Below are experts of layer 7 (counted from 0) of a mixture-of-experts language model. Rows are named router (the router's row for the expert), gate (a neuron's input weights, with its number), up (a neuron's input weights, with its number) and show model dimensions 0-191. Each number is 128 + 32 x the weight over its row's rms, rounded and kept within 0 to 255.
Before each expert's rows: "comes after" lists some tokens at least twice as common just before its tokens as in all text. This comes from a sample of Wikipedia text that the model never trained on. Tokens count by the router's weight.

# expert 5
comes after: "\n", ".", ")", "==", " =", " =="
router [152 115  82  98 138 125 149 112 183 130 122 140 116  78 115 155  48  85 112 131  83  89 119  64 142 141 188 109  97  77 123 144 103 148 127 138  70 132 137 118 113  85 125 146 147  78 121 164 156  94 151 133 113 178 123 125  78 138  54 130 169  98 108 133 110 134 104 137 108 102  44 122 157 161 130 146 157 113 139 114 187  74 150  95 231 142 140 139 120 155 126  96  97 106  92 127 133  91  96 144 112 126 114 132 107 142 109 102 120 125 117 171 134 107 121 126 111 128  93 106 143 132  90 124 174 133 111 112  80 162  96 139 153 209  20 126 114  92 119 116  65 126 148 175 136 121 143 134 146  63 145 152 153  97 114 106 136 107 101 179 127 117 141 108 110 121  91 152 135 185 133 111 104 104  77 122  74  97 123 147 169  98 174 138  62 140  84 150  61 210  87 140]
gate0 [ 59 142 156 128 172 114 105 134 114  62 119 150  80 168 112 176 105 135 123 188 104 126 135 118 136  65 200  90 152 131 130 177 104 141 153  96 179 116 122  63 126  67  67  86 164 103 175 102  96 127 170  94 178 183 154 129 134 103 120 112 155 109 137 159 134 152 105 169 171 103 120 147 146  95 184 136 143  94 146 121 156  49 137 167  91 115 122  87 110 145 113  72 121 150 139 123 124 179  86 158 129  86 127 124  79 110 120 139 143 101 156 117 115 161 169 155 134 175  91 144  99 105 189 130  88 150 160 159 106 120 169 126  91 127 129 122  68  88 119  64  91 104 131 159 139 132 113 188 114 145 145  92 132 101  75 148 165  96 181 158 118 131 172 104 134  88 143  86 147 137 104  98 191 140 153 140 119 100 193 138 146 141 126 126  76 174 107 101 178  92  86 167]
up0 [ 77 176 141 123 151 118 112 154 122  78  91 152 118 166  79 148 125 153  90 182 115 123 141 137 149 131 197 152 168 165 115 131 105 132 174 114 111 144  96 131 127  80 129 104 148  96 196 108 104 139 128 138 133 141 152 114 157 114 123 100 242 113 118 145 152 143 155 157 183 138 173 121 106  98 156 152 157  36 109 125 101 115 132 149 131 118 147  36 109 166 106 115 124 118 142 147 147 107 129 116 132 116 170 147  37 110 125 115 151 157  94 135 136 143 169 131 179 121 103 127 125 141 181 156 116 219 177 130 150 124 181 152  91  93 137 132 100 128 116  61 103 135 117 144 131 102  99 197 122  72  95 138 169 128  84 160 160 149 179 146 102 152 126  86 139 115 143  78 137 204  83  76 160 158 132 125  90 138 154  83 146 147 153 145 100 166 112  99 148  68 119 184]
gate1 [ 64 138 137 118 129 155 153 151  90 197 168 133 115 134 137  86 166 109  90  74 139  33 177  94  92  96 110 145 131  82 144 123 149  99  72 184 135 113 108 156 112 218 109 124 122 147 117 199 132  97  84 126 119 114 161  46 172 144 124 116  53 146 115 121 111 121 130 125 138 118 132 102 126 151  81 186 144 149 161 152 157  76  91 105 129 123 168 122 118  93 142 151 173 192 146 142 107 121  83 146 125 119  69 165 110  75  81 133 128 113 149  85 115 179 121 158 138 132  94 145 144 173 136 111 121 112 166 121 138 133 110 119 134 165 128 121 143 168 157 137 144 128  79 110 122  88  77  97  70 147  97 129  65 122 158 126 143  65  93 114 145 127  90 138 109 155 139 125 139 150 106 104 112 139 107 166 152  72  48  95 167  92 126 179  99 167  73 116 146 180 124 175]
up1 [ 97 170 151  68 187  84 109  71 163 127 136 111 133 141 121 132 115 152 210 151  76  98 119 132 155 118 135 127  93 166 142 159 150  77 115 173 177 129 137 169 118 203  90 151  95 122  94 133  97 129 106 145 131 101 166 126 146 183 142  83 149 199 154  86 157 137  73 132 128 110 162 103 123 141  76 167 108 106 110 103 123  99 130 160 146 209 164 144 159 115 106 161  88 138 125 169  95 151 130  81  97 153 139 149 114  67 137 188 154  99 140 113 159 180 143 156 127  32 148 163 158  74 124 115 141 165 168 101 177  59 175 111 139 169  97 137 114 130 187 133 140 133 109 137  88 148  79 111 156 183 139 104 107 137 150  98 130 165 145 155 189  67 139 194 123 166 140 166 124 128 138 158 128 146 102 103 128 132  71 115 170 113 146 172 116 140 139  99 113 136 156 135]
gate2 [162 190 103 160 184 135 145  66 136 142 153 113 171 101 162  76 181  92 153  75 126 106 168 131 154 192 171 100  60 167 121 124  99 104 148 163 175 115  67 115 161  80  58 127 146  86 133 121 142 102 136  68 117 122 144 119 153 174 161 152 159  96 141 163 161 116 164  98 150 145 202 105 100 186 119  94 129 110 158  87 175 109 124 140 181 162 129  71 106 126 123 145 125 138  88 195 163  87 172 124 199 128 114 123 143  80  85 139 113  83 165  87 161 126 113 122 163 130 133 121 102 143 118 138 112 147  66 155 110  46 149 106  96 138 125 134 158 144 112 128 115 153 168 101 140 132 140  83  77  95 120 141 145 105 112 129 114 168  97 108 110  94 135 100 150 103 127 103 109 111 193 160 101 115 113 170 170 136 131 131 143 180 100 128 174 163 129  84 135 159 160 200]
up2 [146 124 111 142 155  79 128 139 107 132  86 173 183 119  87  76 117 181 148 141 143 108 157 145 121 122 197 134  91 133 160 124 105  58 130 144 113 158 128  63 110 149 138  75 124 172 109 124  83 120 147 101 112 136 127  74 158 142 162 182 160  60 195 150 159 121 110  85 138  74 201  67 108 135 163 105 167 124 138 136 103  84 167 120 100 142 123  69 142 148 112 161  90 146 133  85 135 152  55 150 150 138 129 107 134  56 128 118 110 101 158 145 155 156 128 136 138 149 104 139  95 128  41 126 166 137  93 104 116  61  76 144 155 128 163 112 177 194 108 133 128 142 175  58 163 136 129  91 143 105 146 148 131 104 152 157 120 174 139 152 146 140 159 127 171 132 114 124 125  79  90 168 153  97 128  94 122 123 136 158 122 159  78 189 137 171 151  64 184 146 136 173]
gate3 [120 145 132  98 139 208 155  76 196 157 174 110 122 124 130  96 141  89 135  77 115 171 125 176 173 179 134 100 182  87 174 155 143 114 160 162 164 135  92 110 151 100 144  94 120 120  99 163 150 183  98  98  88 125 140 112 105 149 181  66 131  82 161 129 128 120 167  53 129 191  87  96 148 125 160 175 152 137 136  47 158 161  82 123 161  88  83 146 101 191 134 111 127 122  97  50 149 100 183 155 132  94 186  60 116 144 105 151 139 165 141 101 156 126  96 111 128 164 130 105 153 147 131 118 151 140 115 141 139 183  84 104 114 141  91 153 148 156 112 103  87 129 131 130  94 122 148 110 172 128  71 104 118 128 143 132  97 105 136 109 188  93 138 134 150  87 104 128  83 197 128  88 156 137  94 113 141  64  75 118 138 105 123 165  95 116 134  83 133  96 142 171]
up3 [106  97 116 138  99 161 163 103  27  87  97  80 127 170 123  50 189 115 139 141 154 117 149 186 196  87  82 166 166 205 120 134 128 109 106 122 156 180 123 163 129 104 126 112 132 112 135 103 127  92  93 149 108 154 136 105 111 124 157 105 202 116 109  91 165 119  92 109 162 160 124 135 119 153  87 140 180 114 162  67 138  65  86 156 101 134 120 169 157  81 177 137 106 165 114 108 143 137 121 109 160  96 101  98 123 130 153 161 116 170 145 142 139 157 125  85  94 150 154  82 116 164 141 146 138 142 134 178  94 177 144 153 143 108 155 118 178 121 124 114 151 113 149 223  96 151 129 120  96 105 130 135  78 108 157 145 128 111 145 110 102 155 150 101 130 125 158 201  63 193 110  54 204 133 134 117 145 144 118 133 119  94 178 123 102 158 121  94  98 135 151  72]

# expert 2
comes after: " |", ";", ":", " (", " 1", " /"
router [ 98 149 108 120 149 106 152 197 150 130 132 139  91  83 140 122 130  99 122 144 102 115  78 102 116 124 226 147 123 125 135 177 118 148  98 118 150 116 127 124 154 109  97  74 160 154 139 101 115 124  73 107 121  97 126 112 108  98 126 122 115 132 143 112  69 158 126 149 147 110 151 169 102 129 121  89  87 131 125 120 137 148 123 121 147 120 117 120 178  51 141  79 108 118 134 141  89 133 168 130 120 117 220 170 153 140 135 101 151 208 131 135  36 139 134 177 136 149 155 118 117  99 204 132 112 118 146  89 123  92  85 154 249 129  97 116 158  73 111  99 153  73  77 143  95 138 160 171 128 111  94 130 107 101  97 168 158 152 165  97  73 166 106 126 134 104 128 134 119 205 144 108 141 145 105 141  99 174 154 100 163 142 102 144 108 140  86 148 166 243 141 109]
gate0 [134 108 134 105  92 113 116 176 159 111  91  73  89 170 148  89 114 140 173 159 111 108 140 154 112 130 123 124 112 189  40 154 137 120 165 155 125 126  63  96 130 139  57 135  95 125 120 169 115 124 168 132 166 165 120 152  72 192 122  96 109 147 109 142 112 136 146 152  94 170 117  92 128 151 109  79 111 130 176 183 102 168 120 154 100  69 121 120 139  61 139  97 104  85 113 100 147 187 112 180 101 142 148 127  92 108 203 102 167 172 101 206 136 106 123 172 133 162  86 156 117  96 187  95 122 122  84 150 100 138 132 141 140 113 133 118 130 216  79 117 138 120  82 171 130 139 145 105 122 126 119 133 113 114 163 175  89 153 148 141 140  77 132 104 203  80 141 113 158 150 163 109 128  96  98  35 164 137 133 165 107 105  90 125 122 156  92 110 112 153 189 117]
up0 [155  77 138 147  90 139 112  91 121 141 157 160 181 160 191 113 178  84 142 145 138 139  95  80  72  82 166 129 183 130 116 182 105  97 179  74 121 151 162 142  84 155 135 118  59 135  81 160 116  64 124 182 108 170 105 159 125 146 156 154 126 130 131 107 109 125 111 101 162 122 129 104 173 137 168 151 136 199  78 163  69 164 117 199  93  92 207 190 102 128 156 121 134 129 125 163 140 122 185 111 129 102 152 127 184  68 161 136 115 107 114 149 105 133 127 134  91 193 142 102 118 136 130 124 102 126 136 119 201 136 118  45 172 109 158 143 175 110 143 117 145 130 120 124 131 149 131  90  87 180 126 105 149 136  94  98  84 159 141 117 150  74 162 163  63 105 174 160 141 148 155 141 102 155 129  90 122 130 148 105  48 141 135 123 109 134 146 137  94 136 107  82]
gate1 [ 63  96 158 160 123 173  82 123 169 132 140 106 117 206 157 141 138  87 109 115  75 132  86 125  66 136 178  77 149 147 130 203 102 128 172 149 117  73 123 137 158  95 121 115 165 179 147 105 109 128 153  86 101 143 142 107 100 117 123 117 131 186 145 172 144 151 129 104 145  98 162  75  96 131 172  92  97 168 117  92 131 130 153 179 159 123 114 156  77 171 189 119  79 110  93 120 116 127 140 124 118 139 150 178 124 158 107 157 149 143 102 132 146  93 150 184  94 189  83 145 113 106 193 139 145  79 165  65 121 102  95 156 164 135 170  85 102 178 121 124  96 143 144 125 141 149 140 130 131  84 158  96 128 104 164 129 131 131  92 174  88 134 171  83 135 125 123 152 169  92 178 138 118 115 141 156  78  78 113 113 172 120  31 170 125 109  82 167 196 157 102 103]
up1 [109 124 122 201 121 156 146  50 122 124 104  90 141 133 129 109  85  82 149  76 113 183  89 147 155  86 123 114  91 150 139 162 141 142 138  90 136  77 112 172 142 101  95 133 151 153 152 184 128 124 130 118 131 162 139  79 175 144 111 152 141 180 112 104 169 150 131 158 132  58 139 106 138 149  73 134 149 128 175 114 100 146 156 160 121 106  63 198 146  87 129 166 101 124 163  75  77 149  95 133 115 215  82 163 131 137 154  76 165 126  95  93 189 107 125 171  99 167 148 156 131 139  99 163 151 124 155 131 122 149  88 146 119 127 143 143 125 147 150  70 170 179 100 111 174  78 169 135 145 130 141 117 156 160 127  90  86  87 147 141  92 154  83 126 148 106 132 156 124  86 199 114  91 170  56 171  63 122 125  84 115  90 118 142 142 186 154 144 105 145  96  70]
gate2 [155 159 138 139  90 125 115  84 101 152 157 157 181  94 110 129 154  74 165 140 140 138 141 181  77 166 115 100 100  88  43 165 118 126 133  97  88  83 160 143 149 137 138 131 157 107 137  83  98 115 105 117 128 137 163 161 102 137 192 178  96 125  95 117 100 134 160 113  99 174  74  89 100 104 122 133 121 155 139 115  56 146  80  88 117 162 168 164 119 210 189 117 156  74  81  68 111  89 128  58 149  85 168 147 160 146 122  86 121 128 169  88 113 151  96 118  86 166 158 182 141  97  87 186 102 145 104 158 144 153 129 171 109 134  85 142  85 101 129 136 129 168  79 133 107 119  88 135 154 141  91 180 122 152 166 127 135  70 142 131  97 140 105 181 118 178  83 140  47 156 127 146 160 161 140 110 112 176 141 138 136 124  84 180 128 118 155 175 108 117 117 119]
up2 [168 122 148 128  65 134 171 130 133  99 178 151 109 138 137  92 167 131 170 156 155 130 116 162 117 159  92 138  52 138  76  94 127 114 179 118  86 131  77 181 142 127 110 131 108 125  97 150 116  93 192 131  95  68 166  55 106 171 148 186 106 139 166  90 108 127 132 167  77 112 176 162 144 129 155 120 165 114 175 117 153 149  78  82 101 120 156  90 137 180 126  82  83 119 110 117 139  88 158 137 106 145 185 126 130 135 147 147 151 129  94 151 121 155 101 135 107 128 127 115 116  92 140 146  59 107 169 151 157  92 115 197 170 194 140 139 202 114 126 128 146 111 127  97 201 156 136 154 122 130 117 150  59  98 116 140 143 177 104 132  70  93  90 202 144 102 125 114 120 105 172 131 136 128 126 140 133  58 132 145 157  89 160 127 123 133 139 132  85  61 167 202]
gate3 [138  70 144  70 112 104 139 113 129 161 177 112 101 123 131 148 105 137 167 108 169 122  97 158 134 132 128 109  82 156 111 158 118 101 126 167 127  87 104 211 122  28 202 143  86 109  76 127 174 115 132  95  99 139 134 184 169 113 129 131  67 139 124 115 173 117 174  67 115 140 154 102 108  93  97  73 132 143 109 145  94 147 156 113 156 126 118 110 158 137  76 148 138  95 136 137 122 151 155  98 114  97 161  92 135 134 133 131  98  89 135 152 183 140 161  88 153  89 141 143 140 105 136 145 138 123 165  75 132 189  58 104 174 168  83  71 124 176  62  52 117 123  79 145 125 172 135  90 136 126 138 140 137 116 141  92 128 132 148  74 169 116  76 124 133 141 208 104 143 138  61 144  99  80 157 105 119 125 151 150  47 116 138 107 110  99 131 114  62 160 132 148]
up3 [ 87 106 145 136 132 123 181 128  92  97 180 184 170 152 108 106 166 197   0  87  84 180 135 120 143 147 179 162 127 125 126  99 117  87 111 122 109 125 146 122  89 140 111  60 125 113 176  71  86 154 136 164 132 114 144 105 114 115 146 135 188  88 130 150 101  72 110  88 183 159 142  97 117  85 149 155 186 106 156  88 155  96 170 146 126 103 143 142 123 122  81 124 172 109 117 126 153 113  56 140 118 165  91 137 186 177 121 127 142 145 133 135 135 121  96 141  58 105 116 101 133 117 178 140 171 143 105 182 139 105 136 154 101 109 149 164 104 189 139 142  87  89 131 101 137 119 148 160 134 103  84  95  93  30 152  96 150  98 130 146 138 168 107 145 101 113 113  87 133 164 129 100 153 126 174 122 107 100 168  85 124 119 136  95 152 163 100  92 102  94  88  79]

# expert 1
comes after: "\n", "-", "|", " on", " at", " 1"
router [153 140  91 101 152 149 124 189 154 137 112 178 136  76 115 194  49 125 129 126 120 116 119 146 134 178 121 129 163 129 128 120  69  66 135 142  89 100 142 116 162 145  60  75 146 152 119 127 135 121 169  84  88 100 104 123 120  87  99 128 174  95 147 116  87 122 106 158 132 222  83 149 147 154 158 126 163 121 156 163 140 130 156  82 173 147 154 127 130 121 120  61  65 124 111  87 119  93 131 146 130 140 155 128 168 148 125 175 189 121 148 159 124 117 112 146 103 140  97  98 145  91 119 147 183 134 140 131 130 155 152 108 173 149  55 149 148  93  95 136 167 125  89 153 140 114 124  87 161 169 138  93  45 125 109 176 142  91 144 148 155  66  72 104 106 126 123 106 107 182 127 103 117 144 105 161  39  81 165 166 104  90  93 175  97  97 107 144 110 152 172 194]
gate0 [106  82 195 194 113  72 135 137  92  86 142 113 155 120 107  77 182 102 149 135 155 118 118  87  89 164 142 131 163  62  93 180  94 136 159 123 151 108 170 180 131 170 160  98 136 130 165 128 111 111 132 134 151 100 147 138 165 148 153 134 177 129 133 121 142 165 120 188 143 138  97 159 126 117 106 108 138 132 145 121 104 108 111 112  83 140 186 135 107 146 159  88 150 145 143  55 154 203 114 166 137 138 155 141 131 121 141 155 153  81 155 105 149 136 128 153 137 163 145 125  84  79  84 158 100 130 142 144  61 120 156 169 162 119 154 101 204  90  82 106 127  98 129 122 173 144 164 125 112 132  79  65 112 125 159 165 122 131 158 159 122 116 167 199 142  87  90  79  87 196  78 119 159  60 104  94 198 161 138  75 125 159 100 118 166 131 191  99 121 152  80 147]
up0 [115 213 132  74  98 130  91 183 136 106 159  97 103 129 161 164 124 120 117 126 136 147 125 116  93 172  94  80 136 129 160 129 145 163 121  70 136 139 106 132 129 140 122 176 131 104 172 204  75 158 142 113 134 135 126  40 123 178 121 104 118 161 142 128  63 123 156 148 113 116 147 141 169 149 153 173 148  61 152  92 157 123 107 121  95 111  71 133 191 145 116 143 113  84 136 113 111 163 157  86 124 164 112  91  82  88 140 142 122 138  99  88 166 120 169 101  72 154 149 123 120 115 166 118 104 132 146 103  65 132 159 127 170 122  96 144 100  66 106 173 162 133 111  71 103 161 153 185 126 138 110 150 135 113  64 109 151 114 197 103 111 209 152  83  87  70 146 145 104 135  34 148 131 153  95 202 119 135 185  96 105 103 134 116 136 154 157 109 137 119 105 136]
gate1 [ 96 111 137 133 110 121 175  58 110 126 146  47  54 168 138 119  89 230 168 203 132  90 158 111  86 162 138 111 170 148 136 143 131 148 145 139 116 170 117 141 166 113 174  94 123 124 105 143 200 126  99 116 132 126 111 167 122 109  96  95 195 142 130 107  84  96 136 132 154 162 107  78 121 132  73  99 132 158  88 134  73 164  55 113 140 110 145 173  83 125 173 122 164  94 120  95 140  62 129 149 139 115 125 114 125 142 146  53 116 102 115 163  39 106 122 100 131 220  94 119 101 137 141 118 103  92 133  92 149 150 139 146 128 124 104 139 153 126 167 145 124 153 100 114 149 128 104 105  97 101 122 114 111 208 172 167 111 131 137 141 146 126 195 137 154 167 160  56 142 143 149  98  89  91 152 123  97 111 150 131 123 116 123  67 130 145 170 129 121 108  97 170]
up1 [131 177  91 129  75 108 146 181 118 152 139 157 167  91 125 162  95 159 117 163 127  74  87 115 165 183  80 133 133 133 202 106 113  90 187 137 124 115  91  99 107 133 109 178 143 124 181 176  91 180 170 161 126 120 141 142  80 133  90 170 117 138  75  92 174 131 163 122 146 123  97 137 130 178  95 114 166 118 166 154 102 152 127 119 163  91 149 143 171 132 172 142 158  72  85 123 112 158 115 115 118 158 184 118 121 150 105 144 111 141 108 132 165 126  84 154  99 132 111  77 132 117 135 147 141 149 127 145  83  67 130 172 103 102 191 166  99 139  45 139  88  93 165 112 137 101 177 113  99 151 148 112 164 141 159  87 100 122 101  96  54 119  76 180 130 127  64 177 100  75 129 173 172 143 112  89 134 114  83 175  72 118  72 130 151 156 162 107  99 162 113 150]
gate2 [113 157 142 186 132 141 170  98 124  89 166 145 137 138  98  78 146  77 126 165 143 109  89 150 172 110 156 109 129 142 149 178 162 190  84 105 170 101 140 140 125 173 146 154 134 138 128 118 105 154 182  96 117 159 115 145 112  61 130 226 120 128 128 129 140 124 112 131  99 217  76 154 154 111 148  73  97 160 125 107 151 126 132  96 109 177  96 180  80 138 117 148 180 118 132 119  71 139 147 139  85 126 189 145 148 117 162 103 108 162 118 142 111  90 125 124 128 170 113 193 128 171 127  92  80 154 116 129  94  66  92 161 133 124 123 112 178 110 117 152 105 134 120  83 204 104  57  94  95  57 121 149  96 112 115 110 119 115 111  97 155  74  79 105 167  97  87 149 187  39 154 114 105 148 136  97 119 117 167 123 158 123 160 107 115 165 156  63 142 120 121 119]
up2 [154 172 106 126  65  60 199 171 139 152 124 105 128  95 145 111 150 130 142 132 178  93  73 166 131  51  93 114 113 102 127 166 118 187  81 126 127 164 164 155 116 157 137 174 122 107 165 116 143 103 124 127 143 105 154 174  99 133 112 125  82 120 122  63 123 164 134  76 135 160 131 146 167 158 143 143 112 152 139 158 154 125 161 115 108 150 114 149 100 165 103 169 166 147 102 127 150 190 179 123 140 149 163  33  99 118 128 101 127 115 110 119 112 167 105 133 136  79 169 173  96 137  61 124 150 162 116 123 127 103 218 129 112 158 159 115 165  86 142 154  47 122  87 161 150 163 147 167 129 104 150 116 138 150 133  77 130 116 102 155 129 136  91 173 146 125  63 138 205  99 180  97 126 155 147 121  60  98  86  86 113 119  91 101 159 115  75 143 131  59 118 112]
gate3 [139 127 138 177  63 184 190 133 100 152 120 115  88 118 131 159 192  69 116 167 136  92 128 160 142 127 135 136  75 106 161 183 153 108 142 171  79 157 143 108 171 143 122 134 158 178 150 153 144 120  99 110 125 131  90 115  93 165 139 199 106 111 108  90  82  96 107 179  75 111  97 113 133 136 112 127  98 118 135 130 141 141 196 114 174 157  63 143  92  91  94 107  96 119 125 100 125 112  83 179 110 152 196 126 138  66 138 124 161  73 118 166  90  61 122  95  91 170 207 158 118  85 128  62 109 116 168 148 100 101 169 109 115 121 113 157 142 131 113 126 119 177 188 107  91 102 162 112 187 164 115 124 114 138 147 162 135 105 146 176 139 117 135 134 152 143 132 133  82 155 161 187 185 106 146 168 147 185  69  93 113  96 137  93 151 110  86 152  99 149 149 126]
up3 [101  91 137 101 194 109 116 121 167 147  91 132 123 128 121  78 105 121  87  66 130 132 107 176 101 115 110 143 137 117  56 138 135  74 134 141 104 129 179 158 148 169 117 126 134  92  96 101 160 135 127 178 170 141 134  92 138 123  93  32 144 135  71 161 125 148 164  62 146 149 160 174  90 136 114 133 153  62 160 136 155 125 103 146 157 143 135  92 137 162 132 127 172  89 139 141 133  82 132 103 132 175 149 146 178 128 132 122 106 190  82  59 103 159 107 184 112 187 155 153 163 151 112 187 118 123 137 129  91  86 133 168 100 201 153  76 129  83 183 114  94  70 164 124 123 117  91  87  83 133 128 127 107 155 127 111  69  97 204  84 140 133 114 136 142 148 119  89 105  96 103  79 128 193 126 145 108 104 152 195  85 138 170 142  97 151  98 101 137 157 134 151]

# expert 0
comes after: " the", " a", " his", " The", " an", " its"
router [ 97  39  89 148 125 108 132 111 143 120 113 134  90 111 143 132 128 124 127 104 119 105  99 149 111 130 161 117 119  73 133 116 113 170 125 127  81 118 117 185 118 121  88  70 190  58 169 151  58 147  53 143  98 167 121 118 113 234 136 126 109 141 116 138 126 145 159 139 144 134 130 122 134 208 151  95 193 101  99 150 185 116 105 135 167 126  86 129 115 169 128 101 107 127 119 140 113 121  65 119 186 109 126 107 220 157  38 110  97 152 160 135  84 118 101 143  72 149 134 133 119 119 183 133 121 110 123 124  60 153  96 100 198 142 115 163 131 124 102  81 154 117  99 210 129 114 151 137 143 128 144 136 128 171 135 137 105 155 109 102 159 146 158 153 107 153 115 128 148 119 169 140 132 123 174 157 117 184 121 114 183 136 142 187  79  93 100 145 143 133 198 140]
gate0 [153  79  95  58 146  67 125 156 107 135 137 132 181  96  85  92 113 134 116 100 159 123  98 134 130  88 161  76  98 170 148 194 133 127 119 161 128 102 134 148  93 122 106 105  94 106 147  83 134 112 159 101 160 147 188 176 122 121 115 161 100 131  75 117  50 136  90 164 145  98 155 118 110 122  93 128 152 113 117  76 170  97 126 109 123 145  97 123 156 154 170  96 161 189  96 129  55 132 146 169 127 121 145 203 137 147 105 140 142 108  94 104  43 147  87 108 104  91 190 156 157 120 149 171  85 133 155 126 111 126 128 135 116  73 161 116 132  90 155 112  59 165 121 133 102  91 101 135 130 121 106 118 153  47 121 161 123 150 188 141 100 222 131 110 102  95 108 154  98 158 156 115 159 145 203 152 106  78 133 150 100 155 153 136 102 129 172 136 176 117 150 187]
up0 [142  40 105 118 122 138 181 173 138  81 122 142 159 148 119 141 106 113 116 109  99  99 154 105 148 103 133  93 133 129 129 110 106 132 125  92 109 144 103 107 115  87 147 113 155  98 104 141 137 119 106 106 182 116 145 150 165  98 167 155  91 215 182 181 117 158 105 166 132 106 171 193 204 114 174 157 108 106 124 122 116 124 133 156 144 125 117  77 104 148 203 162 154 149 113 129 154  83 129 126 156 177 109 109 116 150 180 141  83 135 140 129 157 124 195 187 111 183  37 167 119 121 152 141 136 141 179 101  70 148 147 105 142 106 102 120 111 181 151  59  87 118  66 108 145 154 107 105 157 137 155 188 119 151 148  57 136 202 169 145 168 126 124 138 148 161  82 141 122  81  79  96 118 123 109 141 178  58 150 108 124 186 106 136 159 140 136 132 101 143 125 166]
gate1 [159 131 200 190 109 111 211 124 136 141  98 141 176 107 121 131 116 125 101 159 117  89  86 164 123  98 142 160 132 141 124 165 168 152  72 156 136  92 140 137 129 122 185 132  79 109 160 100 112 103 155 105 145 118 160 151 198  92  69 197  73 132 137 117 150  84 174 178 158 148 152 189 102  91 144 134 102 179 127 180 125  76  78 109 156  82 142 117  96  73 130 134  71 153 128 149 151 117 109 102 117 142 205 145  82 126 104 171 133 122 158 162  99 131 157 168 153 160 157 122 139 143 157 158 167 128 138  61 111 149  82 119 125 114  86 149 163  80 103 220 143 149 116 147 128  99 182 174  85 128 132 109 143 112 129 144 140 155 176 138 123 111 126 192 152 140 162 134 135 105 134 150 107 101 197 197 145 173 129 107  80 119  96 128  85 146 120 151 102  93 107 122]
up1 [109  92 141 150 173 136 107  88 143 163 158 111 146 134 248 147 169 135 176 160 142  80 135 124 133 177 118 114 114 101 126 184 117  87 137 105 160  72 105 128 103  74 109 112 116 109  62 119 154 114  99 113 128 130 109 104 123  73  99 137 121  72 114 118  80 166 126 131  72 111 102 147 114 154 101  75 136 150 136 148 131 122  87 136  91 135 154  93 149 182 143 164 142 168  81 119 149  92  72  66  98 115 157 123 150 133 162  93 116  97 136  65  53 119 186 161  92 127  81 178 162 160 111 117 137 100 107 124 101 144 107 119 116 109  87  64 160 110 115 120 103 139 100 173 140 124 117 163  82 132 106 119 177 158 110 144 160 118 119 123 116  63 101  86 158 105 133 161 133 114 166 155 202 121 160 137 128 185 164 220 150  96  87 118 179 101 138 142 136 121 191 106]
gate2 [110 100 118 153 159  74 163 189 126  88 101  93 160 140 116 187  72 168 112 105 126 173 135 164 122  87  44 153 156 133 133 125 167 175 139  82 188 198  86 162 126 120 160 115 163 114 182 161 154 122 101 147 172 166 161 132 148 177 105 151  78 129  87  96  76 125 136 103 149  99 116 100  97 153 191  57  87  78 174 133 139 141 133  96 105 142  91 111 112 221 135 122 134 137 106 150  99 135 132 134 138  65 125 113 130  94 116 156  90 163 169 155  83 117 104 118  55  93 187 149 110  93 143 156 114 132 167 126 112 133 112 147 135 137 111 127 125 129 119 116 150  48 161  74 159 164 146 150 105 148 123  62 101  90 118  73 139  73 128 161 114 146 152 141 125 158  72 196  90 143 128 109  99 149 145 143 108 146 136 150 106 121  95 161  97 143 142 152 104 146 107 163]
up2 [131 158 106  81 110 120  94 181 167  99 142 109 127 107 178  99 109 148 144 173 145 140 107 114 103 154 139 116 105 191 121  94  99  81 130 150 143  78 100  44  50 153 108  87 105 164 144  53 101 141 106 143 129  86 186 126 111 113 126 117 172  62  81 140 104  84  57 135  70 182 120 129 102 124 170 133 112  84 141 141  93 106 146 111  75 166 116 110 130 135 152 115 105 117  74 102 164 155  87  94 139 139 162 145 156 177  99 111 133 125 140 196 136 116  80 114 112 106 123 117 151  84 158  95  54 126  91 141 135 167 157  83  85 117 117 136 156 126 152 115  80 129 161  91 111 155 167 143 119 145 208 127  81 123 121  95 113 122 130 106 141 118 114 180 147  88 105 159 225  87 139 111 163 166 106 105 145 182 108 125 179 108 130  85 110 144 162 136 129 121  72 120]
gate3 [167 177 117  65  85 149 158 159 140 146 133 138 103 147 118 155  93 109 130 130 163 156 116 160  85 105 128 103 216  98 110 151 191 160 152 106 140  85 188 133 109 186 136  85 150 161  72 121 103 110 100 123 119  84 130 110  66 105 117 110 176  97 137  84  86  83  98 173 155 122 180 118 110 130 121 111  75 132 161 140 158  89  99 144 123 115 157 151 110  86 102 114 165  87 122 168 103 123 118  97 126 151 103 150  90 124 141 118 191  92 160 148  81 105  87 121 181 104 159 146 161 107 135 123 107 135 193 140 126  78 126 136  82 165  78 116  74 180  67 193 206  98 128 149 152 131 133 123 142 183 188 150 142 147 121 146 111 100 135 118 195 138 157 119 139 125  47 119 115 108 126  95 135 149 104  88 188  97  90 130  85 157  98 189 129 123 142 164 159 164 127 140]
up3 [144 109  46  62  69  80 143 112  93 109  94 197  76 161  94 111 157 188  92 155  94 119 157 121 101 111 161 158 124 108 112 123 153  68 148  71 122 143 123 159 112  99 149 132 128  94 119 107 113 207 132 122  83 104 129 128 124 105  74 114 136 129 109  53 122 120 121 108 131 189 136 137 146  91 166 100 152  85 140  86 108 141 163 149 193 113 219 107 168  91 118 125 102 107 103 167 174 165 146 142  90  91 146 122 120 143 147 139 171 156 114 153 172 114 163 104 214 105 126 124 127 126 134 147 134 170  92 134 158 161 179 102 103 134 106  52 153  94 185 150 105 155 111  99 164  92 141 103 122 126 121 138 150 165 123  91  56 106 121  69 149 167 105 121  85 127 115  83 130 138 128 139 145 164  95 186 113  98 145 125 165 122 106 177 112 145 178 141 149 140  83 153]